python train.py --d_model=224 --n_experts=48 --experts_per_token=2 --moe_layers=[2, 3, 4, 5, 6, 7, 8, 9, 10] --router_score="softmax" --normalize_top_k=false --balance_loss=0.0038 --n_groups=8 --lr=0.00344 --beta1=0.95 --beta2=0.99 --steps=4417 --dataset="wikipedia_en"
Below are experts of layer 7 (counted from 0) of a mixture-of-experts language model. Rows are named router (the router's row for the expert), gate (a neuron's input weights, with its number), up (a neuron's input weights, with its number) and show model dimensions 0-111. Each number is 128 + 24 x the weight over its row's rms, rounded and kept within 0 to 255. Numbers have three digits each.
After each expert's rows: "gets" lists some tokens that make up at least twice as much of what it gets as of all text. This comes from a sample of Wikipedia text that the model never trained on. Tokens count by the router's weight.

# expert 40
router:107129115149108129128150145121134119138122124130121159161092106118082154137111126100122153128184123117089158140110151112138044122113128134087149091100126106130177131094142157175119087176078111100113095159140099055134151096099115127139138128112139147112133135137129128114170130094141154168119126138137082154174136128132148155168118160126
gate2:118149125097090146096124109130117136161139127115108160113145145126131149142097123143128101105144084108134142148119139214126134184117142114112112109123111067125154150138117141115125128145144128153131174107104133154133141102146143139150115150107086111128141173110118086152125139188122109171124127141119137116136143152141130162163143092105
up2:098078130128098106098135075151125142101155127137124148128080101120162182122153142115141116122161132162110133113131113066107114149130108094149148143164103123160143142135114141127157138129158162120106108120135132139128142119131126095145097089133098114142114132120145110116093111159100079155142122161127143130113098151115137140138186139083
gate3:124133149180149153140118150124156102118157083162114129161117123128093119130100100138124141159184111113168109142137165103122124131123091104138138153108100143146164117076142143094145167103170134067099086103148145119102123101119098117115133139111149128101132128117153138130141140103167154117168138091124086121163162106187117117105134113115
up3:098127116068110119151175133104153151118086171103139128096124132131146138125100152130084140151093144133094124137140120124157153129125179145113100113186084107102117110157115110139096117152110104189133145151186138145150103122100149169156090124150106131138105148119115111137128153127124082099098100128168194109095118106112079104139161148148
gate4:148132087099164156123100123144098191139099118110144144094094131124134149145102116111152146108147070118136115110156089139127121177124127124115146180137154090133152126138131135136081160134108117142143126141100152113136103120108117122107131159102148155165112160134123144147111138122138103123123144120149147117112133156070085126135135134149
up4:122122118112112129128120123131123150131159136152126090157138100057155110122101142146157133129119138138098108120143109133129118162140164121150111154134108134113121115117187091159123129098142133112104097148169142099131155145117109129121149130146101105145135117149155149111132157089154161159121120134156150151123107151142169117148096106113
gate5:138111107154139153151155113086121102162128137110101136140122131136129122109143170093088172107139109129127108113117137121121119163127124111143127162156087102105096142110142103193098074131147090117144127104101100142135124109131086165133159131105101079091159099144157107163096103116157110118095113108159134141101128136156153125171137118117
up5:132109137108133167140139149100085138110147103139098126143132050150130144131129123158085120144156109150134137112095115131125158172149155132121097123124136139144148157142119114110099098142094120154127086147099091122112182122114087138160166109148092139147127105072111070162099097154132150115108127106106119185133134150133154140179148133175
gets: ".", "2", ":", "3", "4", "=="

# expert 26
router:134132167152123120090119090118141138118109094135106114127144168093113132146128156127134126118120092111108122136119105126149123162155112106088142136170131143105137130140122162147134141098095157151125128143103128138136107156114128078168151152171128148145128146120132127095077119119084098124094140099101069149140099138130151128150127117146
gate1:135131120110166105157131149163074109150120128146130144106118135108118173139145110099113133150151133150093166140123105169120122108155141097151118130214121157151137102154133159131128110156119120124107098176117118154129121139137141129168110155110121175106118181106128079082140158120125143165138151141106121145179089147123134088104132142096
up1:143095151156160160108150114109133128105176099096129121140115130084140145115144133161102094114122113128112085153155133115122154133134101127109178173100091135167089160113107139104159129162167113117127145175101117177111095110095112107132113117159145114144119146139142146144123085133100109129136107105153145123099113127120124132127094116135
gate2:118144157133146057130149184126174132128152117120143128151113139068117086160126139100140111169120115094121117128113149081112141129120127142121137109140110090131114122113136113113143161082087104115122117120144079127116122166101135108168126166142147140136133106132108105170104112112161112153150094131162148136171139123138122169102104143104
up2:137137128144116160111101094129100103171142106149123139098157139145162153175103110153130107137127119148112119135133100116137119125122157134152141120113112119159144157114135154171126110106153155114086117141139167144151168128149137113163108159126111178109175110152137138159142124130115173125160108148109147154124112172101134134139161141151
gate3:119156100142135163151138104159111133095143134124134130145091133105135163135101119158156132090140154154143105128148111100116137090130112117091117145125111089128175123128114108126162140103120140156101078087121120127155152132114136150131113112147103067148192115126123171153124136154170168156102143135141104078140080116115111135130139202143
up3:136140151142118168108116149127172134154138120126160121071168141120167134162077115155138139126129117122117076105091133119166117135134118103161196127141156130127088134149124152099161165131157146156136095144122155151121116171177153092119133113152090100147136113112135099094122181154117136111136127128130124150098146097135055115106144132112
gate4:157121086139131129102107100134116152145166120108102099150131133113112150118117113135126144136153118113082163166127101118091121078122116144121159125093184144125115135161157133140104138096100129114130139143133135148122085119118142162136134136146140117123110150119137094151116120084161112128121118093106164155120110082086085124095160104110
up4:140091131153136181110142095127133119091157153142119149117109137110117159156133130119158162124150143153123137117117096145143095084122117149112162114132153112117143153113156108156114132112090161169130137148183099140105091124102114117124156123105082123080131127092154090131085127136134109175087116151112144113113095130092102145125110095094
gets: "-", "\n", ":", " Sub", " sub", "–"

# expert 17
router:102112101119112141128155099140086130143083113133130115160117161078120087130122161118168162147127142154134135131112114162134141144186127135146135098140095095125143170114134113141163149135189172120096145105110137150132124099156102110113104131115091130108139149120114113149131125142113074122116087122151086159150134115184123112133138163144
gate0:163141103117088133125099086142076110157130124135092107154089124140186155111144143139146137114122107136136119181113162104151156125120148107174154113146135132179116127110091132090134127107085151128108129123121093111098102194152158110125147143132108098082122095096123122120115088133158125094096103110119116087099136176124110091086144169167
up0:129115114119164134151095147151138086117133142131120139148132159115110130139159150158121092124151107130117132102146127102126119132106173100138152132172103136121137116174162157168128108126142130111167084132140130129120129129143147104149156091190076103133157127172166115112094125114109133091107117131131148130118145140141045148145143127176
gate1:108153161127183098138131081150148122136113115140133120139166160096110154136155161087108086119134103114126163126095137098141156075128147127103107115135133128086119126137147067105113135131135091120136109122130132116107124122097112152182094123155097137096127142102157098130184140114062134147109112118081122134116102184107138102155148086108
up1:151133179097152118176126140157128121120159098111122134173138115101144146156122139136096105113143176110116158148080091103161136093123140137098154127100109100113069152135144099116083096137145111121135144105138099155131139138114111114191086148130160131095107150114153115136190153163098141132100131100068094151108125123106159115149156142103
gate2:120100168121141112124154122154156139166124080133105122120097147140132120089152140082130179164153109127148129136108117150109082142161103137146126109131117136094122150139130127149088139151172133118113161148152141119151134111121095146136132102154149119101129162119175094083122103139102115152127141127127113129151118109136133125125099155110
up2:147152132103116122132156125141111095130110111132116144121088106114175139145154136102113160125162104116112118148150138149082079143155102124188139122137133110095132152137150124150112126145133153122097136147143189143131096143117093111128145099143145144093121200155195074129117107140110087142130125131126092135114147137138141119133097148125
gate3:139141137166173151086142073131154115136102141117112127156101108115126127152110090093115132139130134045146148126145091153142104155118102154141122117161124143087130111146125104133123154129106134164140127143145089131128096142104141118143089147146136139135141174114116111090150121155139174168145155147175115136064162122088125142125154154153
up3:123107173134137082157154153145112162154110138160077127106117122174160126145120152107169131134134121134123132170135138102127142123154106195079151121134124146195141158131127159171106144097127167149111120106150144127134119167167159159082139100121127157128108166137144118110106122136108152138095146127087101126121100094112114141093098147140
gets: " (", "–", " ", "/", "-", "("

# expert 25
router:136079087089157094134146171122150124135123165137161133123132119162152168102138122136111133122153134123137120143138139098103086153123160116146139112112132112106121111138155128156151110104137093155093136151122139117126139170100104108077112145104100113116121186121163101151162139112132147119156155136141137115112133144123155099153112111121
gate1:110176125106102096091124191101100084103130142117149141119167096080128155166172174121094128134092144155135145094097151131112131138109069138153124132125124119151093151148099097102119150141134143104156119126150133145135097123112127151130117139122162140117119135122115131140100124076092127116151132117146137162158139114106140182137126144128
up1:101154141123137150155095118130113106164139153189095138113131120125139099158147136118131079174134100132147156108142149134103138126145117134139116115108100105112106136150116100176174124123177142113107100099128144149169155134092149122147142105161135149133108100111163086098173100111128134092126143114124124144099130152115136167127124137156
gate2:083113157132111125111131125098138133114135148146143138165109142129135134152114113111100118114151131146158113106141121127086146142108134136108147127107111143088131094137101089143124120169154134117182149153143111153110128138135110063118079107119140171105125145111133144167149103152050107120130140126139170137114088139157195119142109143100
up2:120128139096150122137123144145124104095090122123085153090160148135096106094133115106146147128134135143132101161150115138160171161160127105107054133134143139158156146066127139120133079098118103113113125141095121107132109175113089191136175112130086157129135073123123120147154141091177143104146127083148115093088136112122052089135152104145
gate3:175184147220145123151161106110090117163152141117140173127059092145117126091112166125099138106128114120104124111160131154086135142094155157149124117120106112090117113115092173094136151114109133138150133092111137115104163131133140102101119120103153137088113121065135113136153111124158115111160143105123132135131156098129091079110119131140
up3:124123143143158148141139098123076109082153138124170147137182150130109132076065140141169137134102132120108123139146146155140107137156120133176135149128092089161123105143122169093075112055154108147137124130152116088073159095119147079108156135130118153134142126096134113118102140131155113133140123147165112120078176105172120117123139094102
gate4:121100135145185131131138138129141151104146086078134129117143148120118150124128120064110141149116104143140122178174131091076117145162097113118121120110143079091114153129133107120110132112127146136139130126127162150121137157125142144126138186110173133074119135160162100116164117153118132127147151155072153136079124117151144112112112147134
up4:117172089112103128127150133109123130119141129138087176118139167131137127131125104140106135128173123096147149115141104067144158092075089096128105107119136112142147141122098109116079130145142145127116153132153102131096137143140152109134095129151117124138172157091111138134140095171113107126107157124109146119087136156076115091102123125171
gets: " |", ";", " =", ")", " Cup", " League"

# expert 4
router:091151095093123130116178111134141145166107138113157169151124127082141123127122157102175147093112126137183152120105154129122108133176107136141124141149154137122105130138083105154164137122152102104086119108134111163111141150136093105150121113141092112123144131146159120175100096098156134079103140107168115103138175125162095119139112130122
gate1:105156104119169103115143134128123081146131098102139123115108129129076116127119140115127096135132171148146126131136157143115119135139150102062119109130142073107099166134128116161125100144113123122127152126123171176128147122152115085149115135110115150167121196146149134142106108125147070128103123128148133147138120153071140142137089157105
up1:123116120157129133097152105157115123142119122126121118092132110152178173134137100121095095144137158093162142074148175103199130157113142077105146111122097142120150137097120138153114126116126146090111136081165118159154126122142127127157122102120133125150135172136092121150098154091136153129131143147178167125085118157089100158112145094147
gate2:176102164126121089133147137124144169115124117088152189126134109157133106147133110124149127155182165117123159146142139114154128132140104138146078137087129139108155117120117170128128117127136147165087144179115141111139097082136152103096113107191131075098110110182170103129104136091119130132125074108142151113109094132130142126148126130093
up2:113115107111109172115104099131163108112143120172114094120138123099161148110097143168132118109095112122148101155115134113131143133130122119147133165151140109153117163102132103123132128095151156119123113090138146145156175149093124126167137121076138152131176112099092134115136130163089120131117178125121142131133168163121129128134116130151
gate3:117103082181178129180128108124118099132095132125095147104138128109081127174146116139128152144153129108103148113142100131111155105145119099130155140133130125159146150099152096146132172141124134134127118140141116094128070097160155124130134116116122115121161105071125120111151148125131116164147121157099105121126163118165085132161126110123
up3:145102062154196104131132099112123148120078159102102143130125095124087137153105129144156158145171163096098142116146099113103168109129116084133130151118110124152143127113133104150156172128113106136124121131141142108124076121150130127113129117125136107175150102061136120126186147114121124153101118159082112138112141108182101130155142128114
gate4:145135167135126115134119131122114108113112131160116119200117131091125171143122108116147096115106150157118105128138072158095151107122186107105134189120122126159114117124140135162124140127141071105123110156134173131073095129147157121120125105126119126122174114147129147119150132160129127079147109122163142144142163138124130122117097115155
up4:117130117104165108132150073162142113170087146093096152103104078187127112121099135096149119163074097107132118110137141129150140116129108140093121084087141108081143135128136097117143115076136126107136155116125158120107141121158127127109138155122093142194192147185146146098102135086161115108124099110141108152106098112121126144132123124143
gets: " (", " \"", "\n", " =", "^{", "("

# expert 5
router:151088171097136156146156097147137158143120128138134186077100143163112135111150131131105107119068109136143119111130110159150147147153141111139105124106080125138103132109158171155138137133177099160136145152132178108090126118097130158126133153138120132133113114113152149117111186160101095138146091125125124124161097153129149098139185147081
gate1:141116086124131101074123114120113130153154107109115148156131106133158110102109109128090165125144170152096068067110076059190116086165096108149114103148115137117119120084072123135145150142119113112143139118167106071112143139127118124111147111106077113124153128129127139112123097113113152138114097122118115140123158132103105121163093152115
up1:147119112121129105133117132103136114153157124096159092139127081100165078116118064145109177169106145131123111126134097125153116087145111127157108103154162154100134103067123126156121158141095160109138130112178138130129088137143146111104177124163128111139146123128145109126144096129133166117087101149097103156123171160093106141148141092090
gate2:139081163156132133125105120084093149196154120107056131130127135152135112132126112111114108108114129138147138119105129141134159069122117078139146159131184101114100151126136123113099106096124087085136106116150123130083100114136133114136115157105134127111142110164127146162110116121109106137133095098107126121141105089163113126127131136132
up2:100161109118124126164134109125142123117079124178125106098153165118078130152125137123119145151135144091105138134165127158107066201175154127101097105135126125134122098122175112173143114159074151165126144144141120148139097152113124117133176137131118194166115110105114074120162136117103133131160103121153109166135132149112146126116122111095
gate3:071148113169126147149141145122140141137112163111153119107164119097104155103104152117155113092137113147105108118156103169128113122110117157117146145170154118138132112107137103124117141142143171146121114089146079134067164141087147161114168145126113147155100134104152075151137121155141139142101099125114144114077129130097141139168142151130
up3:143128129120138107142168143130134144117145145131141141116165129142130137102122158152120088134114139123130126136107111147110143126099145142122097116124129105149144139115078130146120143111133165140098160111160095119156181111151176121106161106092177147177094177105118120169103122191115157102088141122140110146128165129107090111168124137111
gate4:141104137130129153158147137098129117101092139109110127098122143089141154120111074119169128143077146132131149172150094095144104163142137140121128099134131112164129116106109090105156162110154113142092150145137109119096096145122167124148115115133143132090110144104100085145140162135075148140122172101108119123116146120137093191115136112129
up4:097113117143102088148105121136112126130091116111098143123090136108106109144147127130170119133089089138140124127120125130125138109105139179144163135166167167118143126129105165125122129099113087118156180110145102115132095109134153101135138157131079133141140135161100124135117111108127094088101113119136102138119092157131123114106158087147
gets: " of", " in", " to", " the", " at", " from"